Below are experts of layer 8 (counted from 0) of a mixture-of-experts language model. Rows are named up (a neuron's input weights, with its number) and show model dimensions 112-223. Each number is 200 + 20 x the weight over its row's rms, rounded and kept within 0 to 999.
Before each expert's rows: "gets" lists some tokens that make up at least twice as much of what it gets as of all text. This comes from a sample of Wikipedia text that the model never trained on. Tokens count by the router's weight.

# expert 27
gets: "the ", "and ", "The ", "201", "'", "–"
up0,175,185,252,206,203,208,208,197,195,209,177,229,224,234,199,227,195,212,217,216,233,221,172,204,181,206,216,168,188,195,174,241,173,213,199,219,212,222,179,188,206,183,207,204,176,180,161,217,213,207,210,221,197,225,191,201,223,211,162,200,213,211,184,216,183,194,194,180,193,227,234,193,174,221,208,215,198,186,209,211,172,192,185,170,194,182,182,170,163,188,213,202,189,194,213,184,216,161,208,188,197,183,208,198,200,194,201,165,199,210,201,172
up1,211,181,179,196,196,182,236,209,169,192,199,162,164,192,201,246,223,221,179,172,182,209,202,211,257,208,178,189,207,161,238,211,206,198,185,203,194,219,174,218,191,206,215,147,188,204,209,212,173,212,201,193,236,224,177,199,190,192,189,179,188,214,212,191,169,199,224,202,215,187,189,153,216,190,186,214,225,229,173,205,184,203,217,199,226,184,202,215,185,193,215,188,218,206,189,177,202,219,201,206,203,217,197,215,253,196,210,214,196,193,195,197
up2,184,210,204,222,214,193,188,196,221,201,177,182,182,243,190,202,173,217,207,222,184,245,194,185,227,205,195,202,204,228,225,185,244,222,202,189,175,230,201,164,190,171,210,232,164,200,167,223,196,175,188,192,181,201,185,200,180,185,195,172,181,211,192,197,228,168,208,172,197,208,185,213,190,188,207,186,178,177,204,187,194,206,229,176,231,214,225,192,232,247,214,232,190,188,172,178,203,166,220,219,154,217,219,226,222,231,191,204,213,202,197,209
up3,192,212,210,208,199,222,186,227,211,221,190,215,209,242,190,215,217,227,208,194,197,181,218,201,183,204,200,206,177,212,193,231,176,200,182,197,200,225,168,187,169,208,180,195,210,207,178,215,199,203,217,194,196,196,177,199,210,187,188,155,182,208,199,191,185,166,177,191,164,177,186,168,194,220,176,218,193,230,211,204,211,185,222,196,186,217,200,164,205,231,198,211,242,158,177,222,179,213,215,221,198,214,175,217,221,195,211,218,182,241,208,233
up4,217,180,202,227,168,206,223,170,179,181,195,247,188,190,202,207,243,150,196,214,200,209,220,190,183,177,179,209,217,189,224,188,184,202,201,192,219,197,205,206,205,207,161,203,212,207,201,191,183,215,190,244,256,166,191,200,180,224,204,173,202,235,202,171,155,203,193,177,232,199,211,204,218,182,186,233,216,210,188,215,212,205,158,244,193,185,176,204,232,206,222,210,222,220,203,153,203,202,220,176,203,189,177,207,213,201,206,206,237,228,172,190
up5,200,167,207,207,229,206,219,193,213,212,172,186,178,218,127,214,217,187,181,215,166,191,209,241,190,217,208,190,165,216,195,210,197,209,165,175,198,209,208,183,227,160,213,184,180,185,218,234,207,180,196,219,174,176,210,187,199,197,180,212,198,218,196,196,178,210,205,205,186,210,199,227,205,202,202,197,224,236,181,184,179,173,135,187,189,187,209,209,190,165,210,220,187,212,179,200,188,181,176,244,226,173,182,174,219,197,212,183,183,201,210,200
up6,198,195,205,167,224,212,207,190,204,188,151,171,200,183,209,183,196,192,182,189,193,207,198,175,192,187,199,216,206,209,202,194,169,179,212,210,189,216,181,203,224,184,174,171,205,199,199,210,200,228,161,184,240,212,183,237,256,221,209,173,161,231,194,187,203,169,172,194,193,217,218,141,198,193,198,198,204,189,213,176,200,184,172,247,182,204,228,156,204,203,167,168,218,211,188,173,208,185,198,213,250,227,218,207,223,216,227,214,197,204,222,219
up7,192,188,191,212,187,216,214,217,223,217,186,188,179,199,209,203,199,187,229,193,206,197,211,190,199,201,227,232,167,193,229,185,199,201,243,205,209,165,176,183,215,234,201,215,204,239,228,145,197,182,175,199,216,158,188,202,167,218,210,194,204,193,198,184,189,166,227,176,216,133,195,185,190,201,208,185,235,200,176,216,239,191,217,186,204,211,190,228,199,201,217,203,216,225,178,180,216,216,202,216,223,169,196,219,218,203,202,195,247,210,212,187
up8,204,199,209,248,206,191,226,176,171,212,167,161,179,187,267,220,161,199,178,216,216,176,195,187,205,199,176,222,190,170,196,217,192,189,185,169,191,178,197,201,232,168,175,181,203,213,228,223,226,205,198,219,191,172,181,176,195,237,180,219,205,233,198,218,159,173,222,227,186,198,199,163,214,175,225,210,221,178,231,195,222,199,201,213,196,218,219,200,177,215,228,189,219,175,236,205,203,186,181,199,213,187,185,200,161,219,226,179,197,213,166,221

# expert 26
gets: "the ", "\n\n", ". ", "\n", ", ", "The "
up0,218,182,202,193,195,243,211,191,159,226,167,202,212,202,173,233,201,202,152,185,214,230,197,230,180,205,206,206,204,190,214,175,183,232,221,224,221,213,190,225,225,219,214,215,214,236,213,172,193,187,197,168,183,207,208,189,176,209,194,213,244,219,213,193,242,198,191,170,192,208,209,181,189,232,202,205,210,208,231,174,211,178,212,209,224,188,190,150,179,179,200,179,177,202,224,206,196,214,209,197,183,181,204,182,195,202,183,229,239,194,231,177
up1,191,189,215,213,210,167,209,206,159,205,154,185,193,184,223,187,209,168,170,222,224,211,196,187,214,197,202,238,207,218,219,219,198,185,165,230,202,199,205,202,174,187,176,210,213,187,188,185,179,198,201,196,213,172,145,175,185,187,196,182,231,182,192,220,178,200,191,229,253,208,204,198,208,167,197,203,192,194,140,198,194,210,183,209,155,209,183,209,187,187,225,178,209,184,185,187,172,188,183,218,203,230,195,193,229,169,198,216,180,171,212,213
up2,201,206,182,215,212,230,222,212,190,216,173,174,181,208,226,223,206,156,175,180,210,213,172,204,192,211,207,182,184,203,227,225,188,155,193,181,218,191,194,209,178,183,179,204,188,224,233,231,205,218,191,204,199,192,213,187,205,212,192,176,207,250,181,183,175,214,182,215,216,185,184,218,183,183,225,200,223,224,224,195,221,172,216,230,247,174,193,202,198,175,153,180,173,226,204,182,191,170,190,193,185,173,198,193,190,163,200,200,218,192,218,180
up3,208,198,187,189,168,192,186,204,191,201,196,233,192,232,204,210,207,184,231,206,230,212,204,221,179,172,204,204,205,175,212,162,202,210,224,205,239,191,205,218,181,209,151,220,210,196,205,194,194,170,193,196,178,223,189,204,210,190,198,199,206,236,188,220,171,176,218,192,178,216,188,179,159,245,237,211,209,187,167,215,163,185,229,209,170,204,192,186,173,205,217,182,204,150,240,191,223,215,187,185,249,166,182,198,221,208,206,215,224,227,205,193
up4,179,192,185,178,206,213,241,189,181,232,194,204,208,203,167,205,217,202,207,186,227,205,209,229,165,202,196,244,199,184,210,186,177,199,203,214,184,192,157,174,240,223,199,202,185,194,192,209,177,223,217,209,204,200,203,201,225,191,194,182,198,177,185,171,184,230,222,221,203,217,206,201,186,224,205,162,185,234,198,188,185,196,230,182,200,191,188,195,214,226,179,205,188,230,228,201,204,154,215,218,191,204,201,212,226,189,181,188,209,220,194,204
up5,240,198,149,195,202,192,245,196,213,204,212,208,224,190,186,176,231,218,208,173,197,219,180,238,201,231,222,199,179,193,201,187,184,218,169,210,218,202,202,169,221,193,206,201,191,216,242,213,194,179,206,190,196,205,201,164,205,203,161,192,202,184,204,225,185,219,184,174,209,194,194,230,207,209,214,203,242,185,240,165,203,174,196,217,235,192,210,202,198,233,179,179,194,210,195,238,196,195,198,211,199,203,218,193,212,198,187,203,222,203,213,164
up6,230,186,215,202,197,179,203,197,167,221,206,183,176,193,149,190,177,169,210,240,166,181,214,224,209,196,217,216,215,202,206,190,151,225,186,186,203,194,209,224,231,209,203,181,201,160,210,207,207,137,182,201,191,186,201,224,182,230,162,193,209,236,175,207,217,187,217,189,191,207,218,181,177,195,195,219,204,220,192,171,200,183,206,175,172,203,213,197,180,220,204,191,193,196,233,186,198,208,191,192,191,181,186,197,228,228,187,193,215,187,206,228
up7,216,199,189,191,193,177,210,175,175,213,173,166,206,215,187,210,210,229,224,201,194,195,201,221,227,219,202,230,197,204,192,194,157,183,217,200,211,220,190,205,241,199,182,208,196,178,192,240,193,206,221,205,203,232,206,227,184,217,165,207,169,229,224,175,220,208,218,194,219,178,219,202,244,233,193,195,195,154,184,226,215,200,204,226,207,211,203,254,176,203,156,194,197,208,205,188,189,183,215,202,190,187,213,161,233,209,192,211,198,208,179,226
up8,203,203,163,205,208,188,219,163,206,228,207,183,236,192,245,207,220,185,194,174,187,197,192,198,203,217,179,214,198,191,178,162,220,178,215,193,208,249,186,183,235,171,183,206,225,172,193,251,156,184,165,218,211,217,185,176,225,225,168,230,187,187,225,166,199,187,209,189,179,163,234,203,179,199,207,178,187,192,196,217,214,215,225,190,210,202,177,205,222,180,209,184,209,228,204,197,205,186,212,176,186,228,207,192,178,224,174,185,207,173,212,198

# expert 23
gets: "| ", ".", ",", "1", "2", "0"
up0,196,192,204,221,172,164,230,224,207,223,166,223,180,208,205,215,192,180,171,216,193,228,198,200,173,188,181,220,218,190,223,233,196,203,246,219,185,214,184,215,203,191,185,223,192,209,205,208,229,191,203,208,208,205,189,183,225,235,191,186,229,215,165,183,210,165,208,187,206,213,182,212,229,211,189,190,156,221,161,227,188,197,206,215,201,172,200,188,235,209,175,222,196,197,191,198,200,196,193,239,222,209,193,237,177,219,185,190,196,180,229,232
up1,184,214,242,180,183,216,215,175,169,217,185,246,199,189,252,214,205,206,187,182,199,203,185,179,248,196,175,205,186,204,200,195,203,183,218,204,195,197,169,191,196,221,229,196,180,199,212,189,164,184,208,191,193,194,208,192,191,219,218,202,206,220,208,174,188,203,171,223,199,230,183,222,250,196,185,192,216,206,167,184,222,210,206,163,166,218,225,185,196,197,186,187,185,184,171,197,175,190,219,204,174,151,159,189,215,201,201,195,214,197,181,200
up2,194,203,214,139,195,187,174,184,182,199,209,183,196,212,207,197,187,231,187,193,201,190,177,225,174,236,221,202,217,220,218,173,197,210,199,178,204,183,237,199,191,190,194,166,170,180,215,197,209,170,197,190,216,202,202,190,205,174,192,219,208,219,196,216,196,230,204,190,226,194,162,203,204,180,199,195,211,218,193,195,213,188,204,230,231,182,233,176,208,213,193,155,191,202,176,203,234,218,212,216,259,187,175,194,189,218,170,227,208,184,177,227
up3,186,200,214,196,189,212,188,194,187,196,179,209,202,216,239,224,160,167,154,185,172,170,200,211,223,214,187,192,198,192,195,183,194,185,197,195,199,190,200,200,192,172,182,214,182,221,198,176,210,249,219,209,187,242,212,197,220,187,223,215,215,195,215,183,190,197,202,236,207,208,172,197,217,189,210,198,231,193,191,215,179,231,210,215,197,177,208,241,213,204,185,223,189,177,160,223,207,195,165,223,197,206,234,187,241,180,238,193,203,194,235,227
up4,205,233,230,209,190,228,209,213,183,215,180,231,178,192,212,202,217,208,187,228,207,211,195,229,219,225,175,226,213,180,206,195,178,203,200,177,234,231,218,173,165,196,227,231,191,204,212,204,178,223,222,230,204,202,189,213,228,191,217,220,174,174,208,200,213,165,204,175,195,207,190,221,228,211,214,203,187,207,188,164,193,181,218,201,226,193,199,197,208,212,205,194,203,187,156,184,229,218,207,189,186,222,180,194,189,192,206,220,212,200,187,197
up5,224,208,188,211,187,174,191,205,181,193,204,214,207,159,187,224,195,195,205,156,221,201,184,200,184,229,217,186,181,235,229,196,168,183,202,205,191,189,216,184,217,198,216,228,225,169,216,186,203,201,195,162,222,212,195,196,217,197,192,175,206,232,200,206,186,185,191,198,207,192,221,198,178,223,236,202,207,194,224,231,203,184,178,194,223,198,205,216,228,168,164,186,228,196,231,173,222,175,222,214,205,197,179,205,237,208,231,256,180,213,226,193
up6,200,207,177,219,217,185,191,225,181,206,201,196,201,208,219,210,199,187,203,209,207,210,207,204,205,194,204,171,184,228,228,206,215,212,204,229,214,205,200,176,191,210,189,226,225,188,204,206,178,162,165,189,195,211,147,179,192,197,191,202,185,213,233,210,194,211,195,211,222,194,215,178,167,202,198,211,190,246,191,154,192,194,193,222,209,218,183,215,228,210,187,234,215,218,231,201,199,190,222,209,227,210,201,191,180,193,196,235,225,245,167,211
up7,179,206,184,193,199,204,204,198,237,189,192,198,183,200,227,200,199,229,215,197,181,210,198,203,201,169,186,167,196,244,201,191,180,229,174,193,211,192,171,174,180,179,209,206,191,158,181,184,207,210,225,210,170,233,197,206,214,205,212,211,195,206,216,179,212,200,190,209,208,208,230,218,175,189,218,157,183,207,198,224,205,180,178,198,245,198,208,184,184,253,194,173,223,208,242,198,241,195,213,202,185,204,218,209,208,234,215,217,200,206,194,231
up8,214,189,180,218,197,206,192,197,182,168,189,224,180,195,230,232,225,170,177,178,207,185,159,200,179,190,179,198,229,242,168,167,187,213,198,211,194,220,204,148,159,215,201,221,233,207,190,208,214,234,191,172,192,216,185,195,232,209,224,188,217,225,217,210,184,203,211,218,215,235,258,205,208,196,218,196,268,185,174,205,207,207,193,184,248,210,200,201,219,204,175,203,197,193,217,152,202,198,185,189,240,203,205,212,200,177,224,198,192,202,210,234

# expert 0
gets: "in ", "of ", "the ", "to ", "for ", "by "
up0,169,200,216,159,198,197,189,202,185,177,215,177,192,197,184,189,194,198,207,180,207,192,192,182,220,195,148,220,163,230,223,212,204,202,265,195,190,191,203,167,198,182,195,150,198,186,211,207,222,200,212,214,228,217,198,202,200,175,211,210,166,219,180,218,180,191,186,210,207,200,179,174,217,205,191,200,156,187,188,238,200,193,242,244,193,187,199,206,236,218,200,222,194,206,231,177,204,216,198,195,198,192,169,167,240,213,189,144,193,233,213,184
up1,180,193,185,224,178,175,203,191,206,182,215,166,235,185,192,204,184,228,184,205,189,186,172,168,193,222,175,220,203,206,202,187,179,222,168,214,218,197,207,219,226,198,202,197,214,203,197,186,215,229,202,180,195,199,144,181,220,212,165,172,177,161,226,167,176,211,190,163,199,215,193,236,202,194,200,189,203,233,209,171,205,184,187,173,225,181,196,190,228,196,207,233,196,199,199,232,163,167,190,222,229,160,208,190,205,215,226,185,207,185,220,221
up2,176,211,181,176,166,199,219,199,209,197,208,200,189,189,216,216,197,230,249,205,168,209,161,195,200,193,208,158,205,203,201,198,215,185,193,201,206,202,185,198,207,211,228,185,235,191,197,222,173,215,161,163,220,195,177,227,176,187,191,200,167,196,192,171,171,190,200,191,146,184,201,200,227,185,234,193,174,178,212,250,205,213,211,189,206,204,213,206,187,198,214,239,198,227,157,234,207,219,207,178,193,179,210,196,214,187,215,186,201,208,192,217
up3,221,216,173,207,188,185,190,228,233,193,216,170,180,188,164,165,155,204,233,233,211,211,142,196,231,171,207,219,197,180,240,223,227,206,171,195,203,234,207,223,200,187,230,199,177,166,203,221,206,229,207,210,182,222,218,244,179,194,192,203,179,188,201,184,223,200,192,223,196,200,198,192,189,195,201,193,201,197,201,183,221,197,236,231,189,211,163,204,204,215,212,189,192,229,192,176,210,231,205,213,181,216,175,202,195,206,200,228,196,207,219,190
up4,204,177,175,204,212,202,197,216,203,189,177,207,177,192,203,192,140,172,223,199,184,199,183,221,181,169,220,185,168,183,222,202,198,214,194,172,190,205,193,217,202,204,183,191,175,192,202,237,224,219,211,173,193,184,185,219,223,234,169,195,208,219,203,190,183,207,204,181,205,186,212,192,175,170,231,177,171,213,209,166,192,199,233,214,212,196,199,177,182,217,193,212,203,199,227,185,212,230,191,215,209,201,182,219,185,191,185,190,209,148,233,193
up5,212,232,172,235,198,179,208,208,217,218,206,190,201,236,200,194,213,205,212,208,184,196,192,222,195,223,185,191,196,221,207,209,173,188,172,236,217,192,203,228,222,210,211,211,225,213,204,199,203,217,208,235,224,183,213,190,186,217,190,212,208,157,180,218,181,162,212,253,174,222,213,202,214,201,177,217,188,198,214,218,197,214,203,192,182,219,194,209,176,263,197,209,202,192,199,208,212,170,166,211,197,214,196,209,198,240,210,240,187,219,238,207
up6,212,225,207,215,224,220,190,196,204,194,181,153,218,203,193,176,204,172,206,206,202,206,157,183,202,202,192,223,210,239,207,190,214,186,153,169,202,215,202,186,187,184,182,184,242,210,174,181,165,212,217,202,255,233,211,198,203,201,188,218,218,243,208,202,211,196,160,178,200,155,199,157,192,213,180,200,212,226,170,218,186,206,212,172,247,202,197,205,176,173,221,197,223,187,211,192,212,200,163,167,193,194,215,230,208,181,213,215,159,178,208,171
up7,170,230,193,228,196,170,195,193,205,212,220,247,199,168,186,217,178,180,182,193,213,180,206,168,222,210,233,218,177,182,193,187,191,204,201,222,178,205,172,181,221,190,177,212,168,181,189,241,200,190,211,189,186,223,195,202,183,198,194,186,176,218,232,191,195,182,192,203,205,157,224,190,217,251,200,183,191,177,196,196,176,182,201,172,197,196,202,219,195,203,200,214,198,169,215,199,260,213,175,195,204,212,206,218,216,206,199,200,173,219,228,174
up8,203,186,223,193,235,190,143,150,149,232,206,197,225,182,195,225,219,180,224,173,193,196,207,223,173,179,198,196,194,206,238,188,215,197,203,213,221,159,181,194,194,213,170,199,234,222,203,203,196,232,209,200,226,182,201,192,219,193,203,235,221,201,187,198,190,199,177,221,184,171,219,200,224,237,213,185,213,238,184,212,199,173,176,185,192,202,234,210,195,222,199,179,206,180,216,192,213,196,194,153,167,173,176,211,205,230,196,204,229,190,184,212

# expert 24
gets: ". ", "was ", "\n\n", "| ", "is ", "a "
up0,194,178,207,231,202,223,215,196,191,182,197,184,198,183,219,232,184,198,237,211,179,161,205,174,188,206,240,205,187,219,177,184,205,180,259,183,212,187,217,167,189,208,190,183,215,220,195,183,232,198,210,199,202,206,163,228,187,217,210,161,208,230,185,223,192,180,185,244,191,193,201,195,196,203,212,229,215,204,218,225,196,206,228,197,200,153,197,187,203,185,215,198,236,196,245,171,210,164,188,205,208,195,160,189,209,199,229,199,179,211,189,175
up1,179,206,203,211,215,207,194,180,194,194,197,216,230,206,248,242,186,192,198,203,218,228,192,222,226,186,173,167,185,218,170,250,225,246,205,192,217,184,207,202,188,205,245,173,220,198,225,210,219,247,208,210,204,224,171,159,187,190,190,196,198,224,201,242,207,191,182,222,181,179,203,203,188,189,224,186,222,197,231,200,169,230,211,182,202,176,163,193,174,187,237,200,217,207,179,195,190,208,220,201,181,197,213,193,221,180,188,207,176,211,222,252
up2,175,196,224,182,204,165,205,198,230,213,163,229,222,248,207,206,196,214,173,212,209,210,157,198,200,212,186,196,213,199,180,212,151,237,176,184,200,218,211,193,246,187,194,204,218,206,201,171,205,208,188,196,188,204,208,188,208,175,190,202,205,198,215,207,184,219,200,193,210,216,204,220,178,213,216,234,188,181,185,182,179,154,200,238,203,210,188,196,176,160,182,182,187,209,210,173,187,217,199,213,153,171,211,165,186,193,222,192,194,203,185,175
up3,228,182,188,209,182,166,189,237,231,203,209,212,166,210,181,191,182,187,185,185,170,184,194,180,190,220,218,195,198,196,234,199,174,196,203,198,193,241,202,211,193,185,189,208,213,184,221,185,186,250,190,158,228,185,166,227,191,233,192,198,211,197,203,186,238,183,215,165,237,191,216,184,170,205,197,202,203,200,216,191,183,226,208,206,223,207,192,197,194,214,165,192,173,196,240,210,175,225,196,217,198,185,209,199,188,208,225,227,173,220,193,196
up4,175,158,198,212,155,212,207,194,196,217,224,193,172,176,199,178,204,204,212,217,214,223,209,147,209,202,218,198,188,185,177,209,185,239,208,175,167,222,191,218,208,193,214,198,185,199,184,208,171,198,183,211,226,216,149,182,162,196,214,184,206,225,209,219,176,214,201,206,208,231,203,183,204,188,199,229,158,192,193,174,206,201,217,194,181,176,207,220,198,204,197,199,218,195,206,179,219,165,188,182,207,190,208,185,253,209,201,199,231,220,208,173
up5,206,228,214,185,225,212,171,192,205,203,225,188,190,198,225,201,188,201,251,207,215,191,193,219,173,247,218,198,231,203,200,184,186,195,182,216,211,192,208,215,187,199,181,228,179,147,208,217,207,165,162,185,224,210,149,200,155,202,165,169,205,187,206,187,211,229,189,210,206,193,195,197,238,214,201,189,199,201,194,226,195,200,200,233,161,190,191,171,175,228,202,199,204,171,186,215,227,189,191,212,208,208,180,198,153,202,204,208,225,197,178,229
up6,204,208,236,202,207,187,204,208,184,182,199,203,164,182,204,231,184,193,187,191,191,246,194,225,190,183,199,230,205,199,215,201,187,212,211,182,194,181,164,198,207,190,147,213,223,186,202,217,244,200,222,216,238,214,189,188,213,188,180,169,193,196,232,194,209,164,189,230,202,205,207,172,221,140,195,214,217,170,220,230,202,197,199,190,193,194,196,193,172,189,197,193,201,194,213,215,219,233,195,206,190,212,234,212,220,213,178,155,215,225,190,174
up7,181,143,149,206,195,178,183,247,188,211,188,181,224,168,199,201,204,182,212,223,182,127,134,196,213,219,226,199,212,222,214,180,220,176,216,198,260,235,186,217,225,231,229,163,165,207,221,232,214,227,182,188,192,205,215,189,211,182,210,174,208,242,219,214,210,219,179,209,182,184,179,217,231,198,182,193,212,202,187,190,200,223,187,196,173,196,188,229,202,187,204,197,221,221,214,215,177,174,186,211,204,216,197,167,182,210,204,175,212,192,202,199
up8,178,203,199,172,223,153,222,191,199,183,212,188,170,206,173,215,169,204,226,236,146,165,214,206,219,205,238,172,204,245,183,184,193,202,213,212,177,180,188,190,221,193,170,220,216,214,162,184,197,201,205,195,212,198,205,180,210,220,205,207,207,196,188,225,219,201,209,184,228,204,200,196,205,189,187,195,192,185,187,187,181,170,212,232,219,202,189,197,201,208,217,182,178,182,194,235,188,215,196,204,176,210,217,199,228,193,220,160,222,179,229,194

# expert 25
gets: "in ", ".", ", ", ". ", "In ", "at "
up0,195,199,158,211,218,187,211,184,227,223,165,191,155,225,181,208,200,220,175,183,214,217,214,197,199,251,232,193,162,186,195,199,191,172,239,196,188,210,196,181,210,209,178,178,163,177,186,208,280,221,190,158,209,196,184,183,204,214,211,212,199,217,167,189,213,215,238,194,184,187,217,195,213,189,192,199,232,190,219,192,241,191,202,201,218,179,166,216,176,221,170,196,210,192,187,155,204,194,186,239,198,185,191,213,184,236,222,210,213,179,197,191
up1,175,182,164,190,226,222,239,194,171,213,190,196,197,190,193,233,204,220,206,209,160,215,189,187,216,183,222,189,228,209,195,219,199,248,203,159,190,192,203,242,192,226,230,207,154,172,214,221,172,183,210,216,215,225,194,179,200,172,188,188,201,234,204,217,207,219,167,180,215,162,217,181,207,182,185,185,187,227,171,180,189,204,201,176,227,150,164,222,223,202,181,173,191,209,196,170,180,204,167,204,133,175,191,191,210,209,212,211,197,220,176,198
up2,195,202,157,211,182,250,217,197,159,224,186,148,198,175,185,191,227,204,190,209,203,178,184,172,208,238,204,199,230,200,227,208,226,207,242,183,193,205,186,195,246,234,192,188,198,191,212,200,182,205,211,184,208,200,192,208,211,192,183,223,177,234,233,210,200,191,209,177,177,196,205,185,205,174,241,214,178,202,186,197,216,199,209,177,200,193,183,203,203,251,174,230,208,179,196,210,191,192,178,212,202,218,207,188,162,196,199,220,220,222,231,174
up3,163,217,236,224,193,214,211,189,202,176,229,191,211,218,180,218,206,179,204,204,198,215,206,225,207,232,205,226,203,197,220,225,172,202,200,181,219,225,186,214,227,233,185,177,211,143,197,195,229,209,216,191,197,214,201,210,203,188,209,228,207,173,204,231,187,212,228,196,199,182,210,183,192,196,210,193,213,161,201,205,203,219,212,231,226,176,183,269,180,223,208,198,200,198,192,189,217,220,248,199,192,197,227,212,186,192,195,168,216,180,173,191
up4,213,200,211,207,237,209,200,194,230,245,181,181,184,198,178,170,218,214,201,191,204,197,193,207,188,212,190,210,223,155,184,212,198,204,243,211,210,207,200,191,235,206,222,212,187,211,189,196,181,187,230,226,199,197,192,178,209,182,215,183,180,219,199,193,172,192,223,161,219,178,199,199,263,166,211,197,166,176,185,195,189,171,229,187,222,205,188,219,176,188,179,195,191,168,219,210,244,212,198,213,200,196,181,187,186,236,211,196,186,232,212,173
up5,184,213,214,214,187,194,200,209,189,181,196,240,163,196,178,213,203,191,184,230,191,209,165,202,208,198,175,197,206,183,182,223,200,183,175,199,218,174,169,244,176,206,202,171,182,186,184,237,191,230,197,195,199,177,212,185,166,202,202,194,176,197,174,212,230,229,221,201,234,181,238,203,216,211,195,205,194,202,214,194,193,165,199,162,244,201,203,206,234,202,179,205,212,198,186,191,202,211,217,214,224,153,161,199,205,214,175,227,183,177,196,185
up6,204,186,172,169,189,208,197,204,197,218,178,194,185,219,218,212,178,222,204,156,175,206,196,231,223,213,181,192,150,202,190,175,194,217,211,206,231,196,219,165,196,202,180,155,211,188,205,208,157,208,184,182,193,223,212,177,218,202,197,202,181,182,216,194,227,191,221,207,174,187,190,186,235,197,219,232,191,195,166,205,218,156,195,147,237,192,226,210,179,197,191,199,215,211,191,151,210,198,198,218,198,203,229,211,208,240,206,213,196,218,190,243
up7,214,142,188,194,181,176,161,140,208,223,189,154,186,218,216,206,186,220,190,179,194,193,202,178,226,204,165,214,195,182,189,181,203,199,199,227,219,204,190,207,208,210,205,189,178,224,213,204,191,186,183,180,223,208,221,184,202,193,170,239,189,184,185,212,194,177,198,167,181,211,229,166,155,189,245,216,186,192,215,182,182,190,185,175,232,220,209,212,171,207,218,251,188,227,177,188,177,177,196,201,211,213,210,201,190,191,183,198,187,195,198,213
up8,191,192,185,243,204,212,248,231,228,194,194,204,212,216,187,210,198,211,198,175,178,210,210,183,241,204,222,211,162,187,208,187,209,199,232,242,216,198,179,231,181,183,214,215,167,197,192,206,156,221,184,183,198,206,161,191,205,208,222,232,251,196,242,183,204,228,174,225,203,200,182,198,234,215,188,185,204,226,187,208,192,196,194,176,225,234,207,190,196,227,200,194,187,197,215,183,187,227,238,209,174,178,191,194,216,158,210,207,163,198,191,210